config.toml
hidden_size = 128
d_expert = 32
num_attention_heads = 2
Below are experts of layer 2 (counted from 0) of a mixture-of-experts language model. Rows are named router (the router's row for the expert), gate (a neuron's input weights, with its number), up (a neuron's input weights, with its number) and show model dimensions 0-127. Each number is 500 + 25 x the weight over its row's rms, rounded and kept within 0 to 999. Numbers have three digits each.
Before each expert's rows: "comes after" lists some tokens at least twice as common just before its tokens as in all text. This comes from a sample of Wikipedia text that the model never trained on. Tokens count by the router's weight.

# expert 151
comes after: " of", " in", " to", " at", " for", " on"
router:471475486524481483485500516527523486530534487471532525467503485517540515505531546507481474454535518523484465479528498531503547477543471500516499537504512534487531574494527483468516534500476503515529500473505527483519509530473547506504509517469483475517533492475520466484472477490492478476493501519479498515527468468465492474491477465510531474471462468487542517473525529484485525532470
gate0:501538494497474513491457513490519548530502464509482505548505480528515501486492530476520473508497505502493438488528533459503516553528523471417510497491500453542495513497503491484510532504514515465474493496516482522571488520497493519489503473450476486506510520475514499453513469515493508473508490521481511496465498482535527520491515526543499482519533488484513451542517510457519487486461
up0:485484532526543485513513444535465470452511514531463511478494535492477548506509515508502499502494527490519503546440490519500499493546453511553472489499494485494516542481499491516473469464521473516469476489477469539455470495512506517536510503510516485509493481513507518515515520495485521503494522435508494506553486552493516496517503444472461494523472494488463527495518484510534524493524
gate1:493474466471483489487482479507548501516519491488502498549543513497557501473468488530494496473553456457509504549510488527512498492485459547514501480496512489540532486476523461543517480510528520476494494521451509487503482516498490547484481445516474511492534540485535478466510529527513523511484475493470496472526475465464506520468491532507514464516492498474518545514501518518517476522532
up1:496490495483531496503498491489435490488473508530506513461476513506444512518527498478492550510507525507527472476502520470477512532550521475478463499473468543495472498553493514466533496515514549491470531476518465498468506481507494489503508534461533462522497484489477551536489448454463502477501508469507480500472497512556486483509509473489488510514536550519510459521520522500500523506494
gate2:515524483477490453448515518497467517548504483523498501430475456431493503495532519466471479488515454521521500519497518468502474513489503460495451483486535483511526473500488540493518479511503509491553535513493508487489519478512498482505501506490554490509504501479491508508515513518474491525555486483497469530551503484486486508492490469551467527504465446492490481508517523516515522530454
up2:537493467473480492473533524493462516528525516501495521421510457455510497507544521484470494472523495528536505521473514481484485514491508459482478500478522508515528492494504528485540471538503512490547532493490525446483512492507542481513500482503553470538498491474459494495504499520499468513548473453502481524527512488447501507496462486538466527482465496495455483522506511515483512526488
gate3:538484536481483528503455471513546500497495515479553469508473494533521503494443493498523520529462509539527507491540533496490458463474510472498487514473497514485438463487509520502509522472476527512493459530517521477520538539474495483505445481480508506512487474540483515515527500511510485472501511522501519485473557504527497508518535486453532490550475481497506484514483496475479452521519
up3:533477527486468510503483458511522498490518551468554478500474474525539513505449495496519560514480486521526508494537548515492460467482510444508501526465482517488450482491523517490483508464503515485498490501519523483497536524495496492486453481498504503503481466557481507502544471531508473474480503489501529505505539508509511517522536487427534499559492498510479489514474503510479483497526
gate4:507493517532489546512469479520520497471503478467484491542465494463525504485432535526528527479475508508527485468524524492456515471517472482506479481467495509547534465478517485559456517523511520465470512502490533499506546517496485526488510498480484541504517521503493528497518461549501482502488506482480463493492489441523447514546489479518486505511536509518504543480504489482535478505487
up4:439464505517543506529467471510504493470497519460455495554477482486526540494519532556532491495483507486485482487532522496489525517523513463536530475513476535519517553517478486553488566518482520486475501486496502497478536515483510511512503492505478492493489481523501485525492477507515492497434500471486495516503494423517492501517469495493477526506504494531526512512550523476496463502530
gate5:482513491502498533452516437549463508507524528495521506474536506520493511516492493459520502433493510496461512470494506506503499510507481518474486498511543481478558447504527500490542466486514523532498501524519501515529515509516523510445529476496527499492531513461534535459470502554513500523506487483515480475494491453474491497473480500509481483463468490541489502539493486521554529473508
up5:520499482512499487526494564476533499506487488539463520498455510464516494511496487523497507563521481481526466521486470486509505506484514476498522521496476518526457573534470523503476536530488479455522483482489478474501470495504478494527493510472469493519504487526465486521534498427475466504516475515476506531505527538530525503480485523523540524532482518478513471457498504465461483521501
gate6:527522504519500502491548521406495500538479461497514496501494490489452538481515498486501504526541535494501507509516483492513524490509444481538500474490483503464494496514485504478484482516472478475511507515509499516514500473471432529490524515524559511524530498477462536527546532539545486493490475503501520550489453509487484504501493555481506509514541501508505480484470497496492472519457
up6:483488490475503484519467476575514504461522517512482500509510511502549463516484487510509494481472453507485479485473516512499470511497556520451504533519522490540515523482523494512525514475543538514500520487472496475493514525531565476512488473474456495488472546518536461478440470462450497506525509503471493450516546495485514490493499461525487490486485503512505510501522518494502514480536
gate7:505488480508480505502520490436449463478464497531474558494516491522548506517498507505537517471504464495465461467527469505507497507497507518489519501518504497497507502566465470511495489501500462529509490466510505510512488521546492468517486493535489516551515494515494505485471532443477494558459469483531509480472480493517503522484492531547547497510549541518505480506492510522509473519533
up7:498529457524477512499492508450492492503483509493494562480493508532526497531488518500551478508513470485459473456534500490493505523491497522480528498513487492539521519572494474511511484502476507531495492486513473508539506535519503466482480473515479522541498477506540509466452503454482539540475435491499490501463492469507529541486480517524541507514541512500531482524472495512536469516518
gate8:485449480495498502504547492514458475522486531480502504509492506477537515470511514520482559540542492491519467512561469528535507446547485519466498491525537510523467470465470499486489471497522514465483505457500506538512488479460515517542472458490479520480489515492495502511474497478516464486504541508478494463507521465511486485474523515478519484489507488484519482469477517499474511567531
up8:532483505456486523504488552532529504517481515501489488504526498497517516464475502513489523533608479539516500506516529496490504439524468536459485499511532511560483481501494482461530502502501499452457510495501490507527504489499511494539511475466528521465541489529507493510507462498491520471504477514479479517474525448493499513488498527475502517467503510502506526482460512538473498540478
gate9:516496516506510500467461527473438475520529462506463531470529507491518519467503532475550461519495513482495454481513515491474483478503508497444499529508460525465491569529505497507511483505481506510475469466485516499481503518506526485548478487491526479503468493513483554507488519446510478502499500478500511548502508483527476468489507496564516519517530536526502454510517503479530526466508
up9:499499468489487502572499497516531488519482537481525457511491515494506493535512468509463516495501503542532543532465478528522506503481496505551499471502508450531504456490477498490495514488525493474526513491484499493499482461490475536446543498506464534488515480497493450524522457536473537508516515506491491502531506537476520502515478499459514515498486462427501537495498484537500488556508
gate10:446455495509503479485502481488505475489517516510512495543513525493525490485453487497530501489472549529481528488491514526543469499468469482532495474494442469509495488497514504467511521502490466531493501471516497452525519491501466508491559471498471532440547540505496523451508493478516526474525530521530529502548502465470499498454525532528503504478501472467494513510482499467496505540511
up10:527484523499501534509473523513474506505504485527491496441498485501514512500549519506474495474502429477494494535476491475468504499505521518486558526533548512486473502490487512513495478473493535494516493514475508568475484491492537481516461491536537474537461446492506505573506502486497480514490497472466487497461472552519526528550504468481512493488465520536519500488519493516500493477508
gate11:504545517474464458490517533519503498525486457494505461510509491500481493518533483509512501503503514510449504472478498517518517482495514472472513521549507484455534498519463493552437490493497547490517489526528493524454501506493480483501503538483507519492472470487468468521458500472480517524489515496517542476474514508501461548467493519546519496501580483498550511518505496447490503502479
up11:525563524478506457496492524510505525515482475495488479504467510518458496512545480511521501501512504503467485502481499523525507482497512490514514546585526488463532508531482476538448506498483529497514498531520471535472479500481482499500479561492505501502478442506490447522470511471474525532468521488504542489472490510513479530491499507526492492501559488478547502510490488452488522471480
gate12:446522527548544489558513490469541465466494464503458521491484506491507523522490504493503504498531485554525500504494509485479530514519440494471470491459516521471505571484487485501504536454515491481521504470449499481463485527509489521544532507498491511517540535485517526501474465494451528490498499493458506498534497494471490465507508485483500479503484485511498514483480494516553484516472
up12:458516514538524499514520496480523441503511472504474547503495516491503518536487492485525542496486483529527495501541514503466522541553460495479468508478528515470488558501492482517501540445514497510501499478479504486465483510498457556511512482498472502504516529482484558481483493488460511495457484475469516502537486480513482439500519495468520443484501474512522496498476501514551488507486
gate13:497538496466507492486488509456463496506510482497493527495492523489512566493547505489491542502508525500525492507500535527510559524483510468482475524464504485503476552515492500476458526497473533509506540502503486451433474522479501491515472539494541471515461488481482447477511516507489488532521528480493515498522518504475538505557485504518526536500495502464497467513459486538462510507467
up13:487467489493504496526489529540517487527509512523486500499525450507485456493528539482502498500498482507503495539474472474512464484522455546487525470501474508496542431489471533500553474480552485470506500501488538539509506478517519507502497431475489488487541499478495507503534502509503523532521445506463488527478495529497510485464506451507475473484490511512500533496524500477565520506522
gate14:500513510487522521500507534492458486527477472517492522462482509528492479480563550529530502513559474471525525506488492506487526479495507560479492473489528494520488510531497504494514465510495517511508520482469483501466525488541477509519453522515535484492502454462462482558516506474468538496530500487447511481454479469423492480519486515517481473498490520453510498499489516506508493518495
up14:514527515480506482476500511508520486545489494488507505482489503523527495503581524525542504507553487485516519530499476495467514479503485523488456495494538489508488501565497481482487465478513510515500524473507480489467526503512487532486463516497502442491493420479466486510542495514460553487530473469477535508470498474438511474513507493500470472505493519448539495506489505518489490530504
gate15:485505565506451492491497510509497492492512478468457503523490479490531493487470484543488488589514512492478528497511527492496499509486474493510470561478520500511466522515486487494482516451518520518489513504497449464524497504505529437525441491525513501489491510502503493484489521501512469503527534508452536520486509525485537513490500492523508577540511464479509493485529510509466461500486
up15:488484567517455498491513502511487503515522487462467512521475492493543480473479505544459459566503520492485516506499533487478492491461507488534474575494491499507490518492510501507487513467514511522479528481505468467509511531505540466510479507534505501520464512524491473462498541511508481466510529478454516516517474505470532499514495484523520581533510470473505482468525497498469482486476
gate16:469460594502491493511475486567499514482485488454504514507507503486479512493544478512519509514498505514511516472507540528493506537522519537448503502505502465532514468487477509499491499539477502527466499475484428537473494512479497497491510522508473546479489470492492533482464470532521513485495518541506483460519465492522465508486505503526490512472534497513495474471481535530448486495515
up16:494482595523505470526495468559494471494467499471487512474524510479472520508527473521488497527509521511508511499521518523483500531524526510461487499484525500538508511464497506528505498508506512541461471485495424511473471531490484524482515513506492537483463460507511531507469461520490498475491511507503487496534441507513450490485483474484466514509544494509459484472531535517463487510505
gate17:497517483504446484524505490507469480450471479480525511527524492522486530524479503547449478455525473525506464513488515483523473536502494508523492510545517449493524503507518490495517498482517480450476497492528510550477554518512522476526504494528498507502505503518527487533539486520501514492493471464483462503494495531473470532477429478561460516496548479490474509503481482496504469506478
up17:516488524500546505483475535495496523520505508531458485459487510494523483468506504430542529501471501481487505516472483522474523502530509539479467464461486542525482502475486502538482515504474506552495484530439499452491450508508477514520493515488498504468458475489471512483477503510481503518515530510520505509508518514522493500527584481492493517460483502507525474505539533509502533516551
gate18:481468428467501538544484508490493498517508490506471536494495485519549484514463528528516505475498474461465510479536464486516510497475539490524491516491479517520528466491536525517498503511477505478487459478515551460522482498520489483519500488481507517505532492519493484469508489492490479508488475472529478481472545470496502474481497499514558550483472495499511576528521503551541532495529
up18:527557565528507471460512490530518512471498512508517467512509509485444531504527486461492502534476516539532474506480525506510486508516467492464503491505524489485485556500470466480521487480505495524507524509469437524467496493468505541494505519514478493504469513482529537534488506502507526495488514524468523488537483527511503523521517510490434452510521496509478439490473503452482478495487
gate19:508470481481514502464459509497542570482511494525555477515485478495460515502506533455539484469525538521485479455500504547503475518535491519468517493502526513519500511534499499467541504507505493529460468496522486462513490472521509511491481478476476482506516495474457471510507462503529504502524489561534459487494545458515488523498547510507467435488478506485502488519490481480493495504492
up19:488445492473502495477480503490559564474515490519546483532507469508474482494510499478529462454504541548520480482523501572521479504525493539482537489506522491497503537514480515491521496487508494513446486504503498465492496498515496509487490451493476485487554488528473472528507500504541512508499481564538484480495506456521491519515542501491473451508472485492503498501486484463496510476469
gate20:509556464503480494453437511468500497528475506519480503505470498475491537526514502511494516523452478513495486496539515502507516483432509490501478499507487501512512530518510595501478535527541487521502526497504519494485455504471556509492487504516485537530504479494502444489508496505486483547537500490464502523525512494514467485499512504531550489515497463521490538479478451500508513495475
up20:531511508470501545490557514488480512538454500530498506513492510470521510510541535489481490494481507526515499502535533512498519469515516457510517520487559547452455498480535484515474501528529467485512539444538509493511496509473493459485486499503511528454493498502483495490479555487452453524479487496492485498497476494485484504574521510448490506501473502510496504522502496452483476481499
gate21:534481484528517503507505497510500532507498482482518510491514533528468451499477470507489471495493503508468475560501462510512525533488508485534517488437501500456488460482533534514512505522463506523473476497466525544499469502509491510539475503529465457516472491459532489510510435452492492488468497542487543545526482476494497527519516474487537499540514477468479476495511477502526462530506
up21:527503510542506503500505494524499527492474513480504503487545531533472468499492476529484467500481520498473470564524456494491532504481513494534506475470513513455483451496542549528517495514462482532498484507479522558511475498499481503527479501538463480514467474475532516518520462462499484487455492546489533541521481493504487542506505483479549500528514463457473483479496476496509464509512
gate22:483537508487522527515450460486479544500476487529513474489458505494511486469486508472502516456520431551544453517507535511533510473557491487514503517495511479490509531503501501472511499522501463476512529495441503493475524505493502489527520483465550510497538511488545522533506525505463489483507511508484469478505478493477506536545500541514502488503481506489535497488483512453545517454485
up22:464452463484449490525542490506530519488508511481500472496552514503506479543534526502523557495447512523510518451487490545473477524530498492496516503509513470493536490521490472481522498488508482517502535487495501480541535497496499485497536488479432510448488539493469508496500498539500556531537478462505484484488518499475528507487451498514507461502522489480533497529475490499500465527513
gate23:516525503486480499470560490491513495478553509483524521502497500470503473517518481445497501455527515532502481468532464470466514537506512517503512513469539532530473537517444478508508440501523513515510523497509470512462485499493486532462477476523509469504487501526499505488506511469505470478477434463515522515513525552449536492483514515487462511513511448500539508506489527493495494498536
up23:515524508494464503484562447515514501487531523497549505479491490459478496539510493460469494479514531489504495477549447489462553542511542496531536530471528528493469506536517506483502473507517508538517510509531508520485495496467474496450495496497520459550486518502478517481527513501492461465467449479518499510502517527470532504487496505448482492497502456511487512495485520484465514474499
gate24:488527500518510503486485532521502537486491510502560513497505519523490496501510506474503470525478523493528530470510488530507525501505500503509484504523489532557445485540480526510527485482483438486492505502565481514474499483479500486530508507499493521429507463478502561499543472455539502492490478508469517492481531489506497461521535476511523531481478452554465482505500516473527501452504
up24:512496492473496492496526489510519466512516511526444481504529476524505506521530513507482514462524519521509483496477509499515484501478466472497517523502548486461503531497514475476480496473555533514517540468471508479484488528509497469459465465480517492555505529512506430486500550522490482516510470458523528565513485542426479518527493519479483500528508528458509517481495492478490495513512
gate25:492502519509535522505564539522507502497506531487487526493491514540487499494522476533513469482478477506553498460494500475509507446501498528512513488539501493508475494491468519525510466552477439481532508538492514521525509500500508467508533508519510535496535474540487519521509572496534482493470467535495467443464520520500524472516474497495527504489501469501460533480460514484473498503538
up25:512540536523526523515543524534494483477481524479467523480483518527480510514511466533509495506478486502540490472518517457479527458497495520515503495524506495495472490522486521516492459526467445488529528533518501521511515509483478454491526524532507554499522478541492530530496588496516476497479463509490479456494508532500511486497483508489518532495525438503477518470451514496462489481511
gate26:493525480525503504485516523514460509512494506529488498468488439463547524497540498478454505471482506517485529494491487470523461543548547494496491514494466499488524492507526497419495473466479456542510486494529523480489512500502508436531509512475500493524462504505495485478496480510436540503486499472519497493540505559476549504495519497502513493492491504516522472531539531509497520511494
up26:506439467498535489524503487474492525553497471526482523476480522514481500483457526520508479503503483498517496486488518477542509504474521479550472456451481417477530509478523496520525505529493509498483493530469485525528519514519469509500499514494544536514520530482488514513475517514529494510512511496482488532517520502491477493509476506540537496529448469438435503508514487525505468525521
gate27:490499505509521539497472507526475489535507444475518479478501494449513500457513489490523484510502495522491470460496504479559539508507481524454481509519510520501525468500452497461494471521536547519522545514497478497486497513522511459501490480478495446488538483472566491517459504519511500456515551487522538478486482503509479483488481470519469511476517518512501463556491483516537491507529
up27:525503483474504451493499508484510527474481555555459517527466541521484486515473533478515528504498482499494513534508535514435500498504524486512504521481501482475448552513527486520499486507466476486497475504482502489525476469489467499512491519509538552506475500515473535484516516478477482511480471470479495533508578506499523544538508539482497486535494486474524520480453517501468486477493
gate28:466466472523487496468485459498513480486494513478513492537486458498492506488538512503464508486465503452497469507496496540522536494511497440494532473500502501515515506471462476527497474466520508484503525485515511537470536538499506496532463525508496492466525547512513470476508491491542488507460507405509505492551495510497490488504518449473484525535538511532499529473535522493537505524502
up28:523564538474509527478503522505466515501506478524502515481518538507511521526498516492565506505524484527499528491493516474516484503507476551491488525513504508468490476511538534485530521533496514539510472476508491490500466475508506551473502479486508507527475462448522525506471520497470500485540475566484501466460488499495508506465497525537481439465458507494492462533447475504476490499505
gate29:474482445520505500458509469512482456502483503471453471487491534447520525480538525495507491502552517454498509499544473505486509472533541532480448515493481483511478474506469496492515512517523496507500453521504471486505502459506474520509497518510514487487523481470522510518431492499461512457502502505517504488506538469519511459481508496479515484494513526504506518493580529512548536498515
up29:531506521489474527520499503512516495499512484515528514505513461535474507503445491519491520481463484532498487467467532490507474544503450474526553474506540496501516532467527514520491490477488514482467534487480514540498500539507505489486478467480477522475428533530494478484557488476544507528507522495505475500535460495472504522486509495555467530502464486513499507517473478496487438508470
gate30:498440534527520517532496493508515528501466504519519507487543498515483484509493498506498532505551523521501481485497493535476492543495548487443521513479470571498491456508475519497509515497531513458475456491513472529516446483512500522454517512479477505480536484488513518502462495486476495475477513550509478456466485475514539540473501467496500470483518550543497511494514523483480511487519
up30:503452525512520527536478491492512528507469510539497502464530502523490499501508493499480528491516526502486489513486523566485514525538546494447529536482508568496489484524500514488518508484512530480505443482524487513507445491512506498454522505486495477487500488471490510486457525489515512452462539516519478460446498465507520550505511460496485487496481558542490514505513516483462486488512
gate31:509464483524513499523473461528507500449543494466502485475486534498533526487476494517512492522553532523484469504506489499484508471468490490511521484523519517552476505490461540452499527527514464491503453482500462505493497463488513524489531527510504514478526499519569468516497445487513494495510533527493510545520528457512524473473488537478488525468467521536480517522519467484548511497489
up31:545490489512488509493523458519507483511485523507480496486488493498483522533538543514513539507515492472486481519518503503481462478552477506504489479503534515540470501542465506477518492446537489501475455506535444510458481456496479511488487508460537487474443455485490464497525515493525474479519479477501466521525512482517525498444518505485479520481462501485516506513559504530550508511515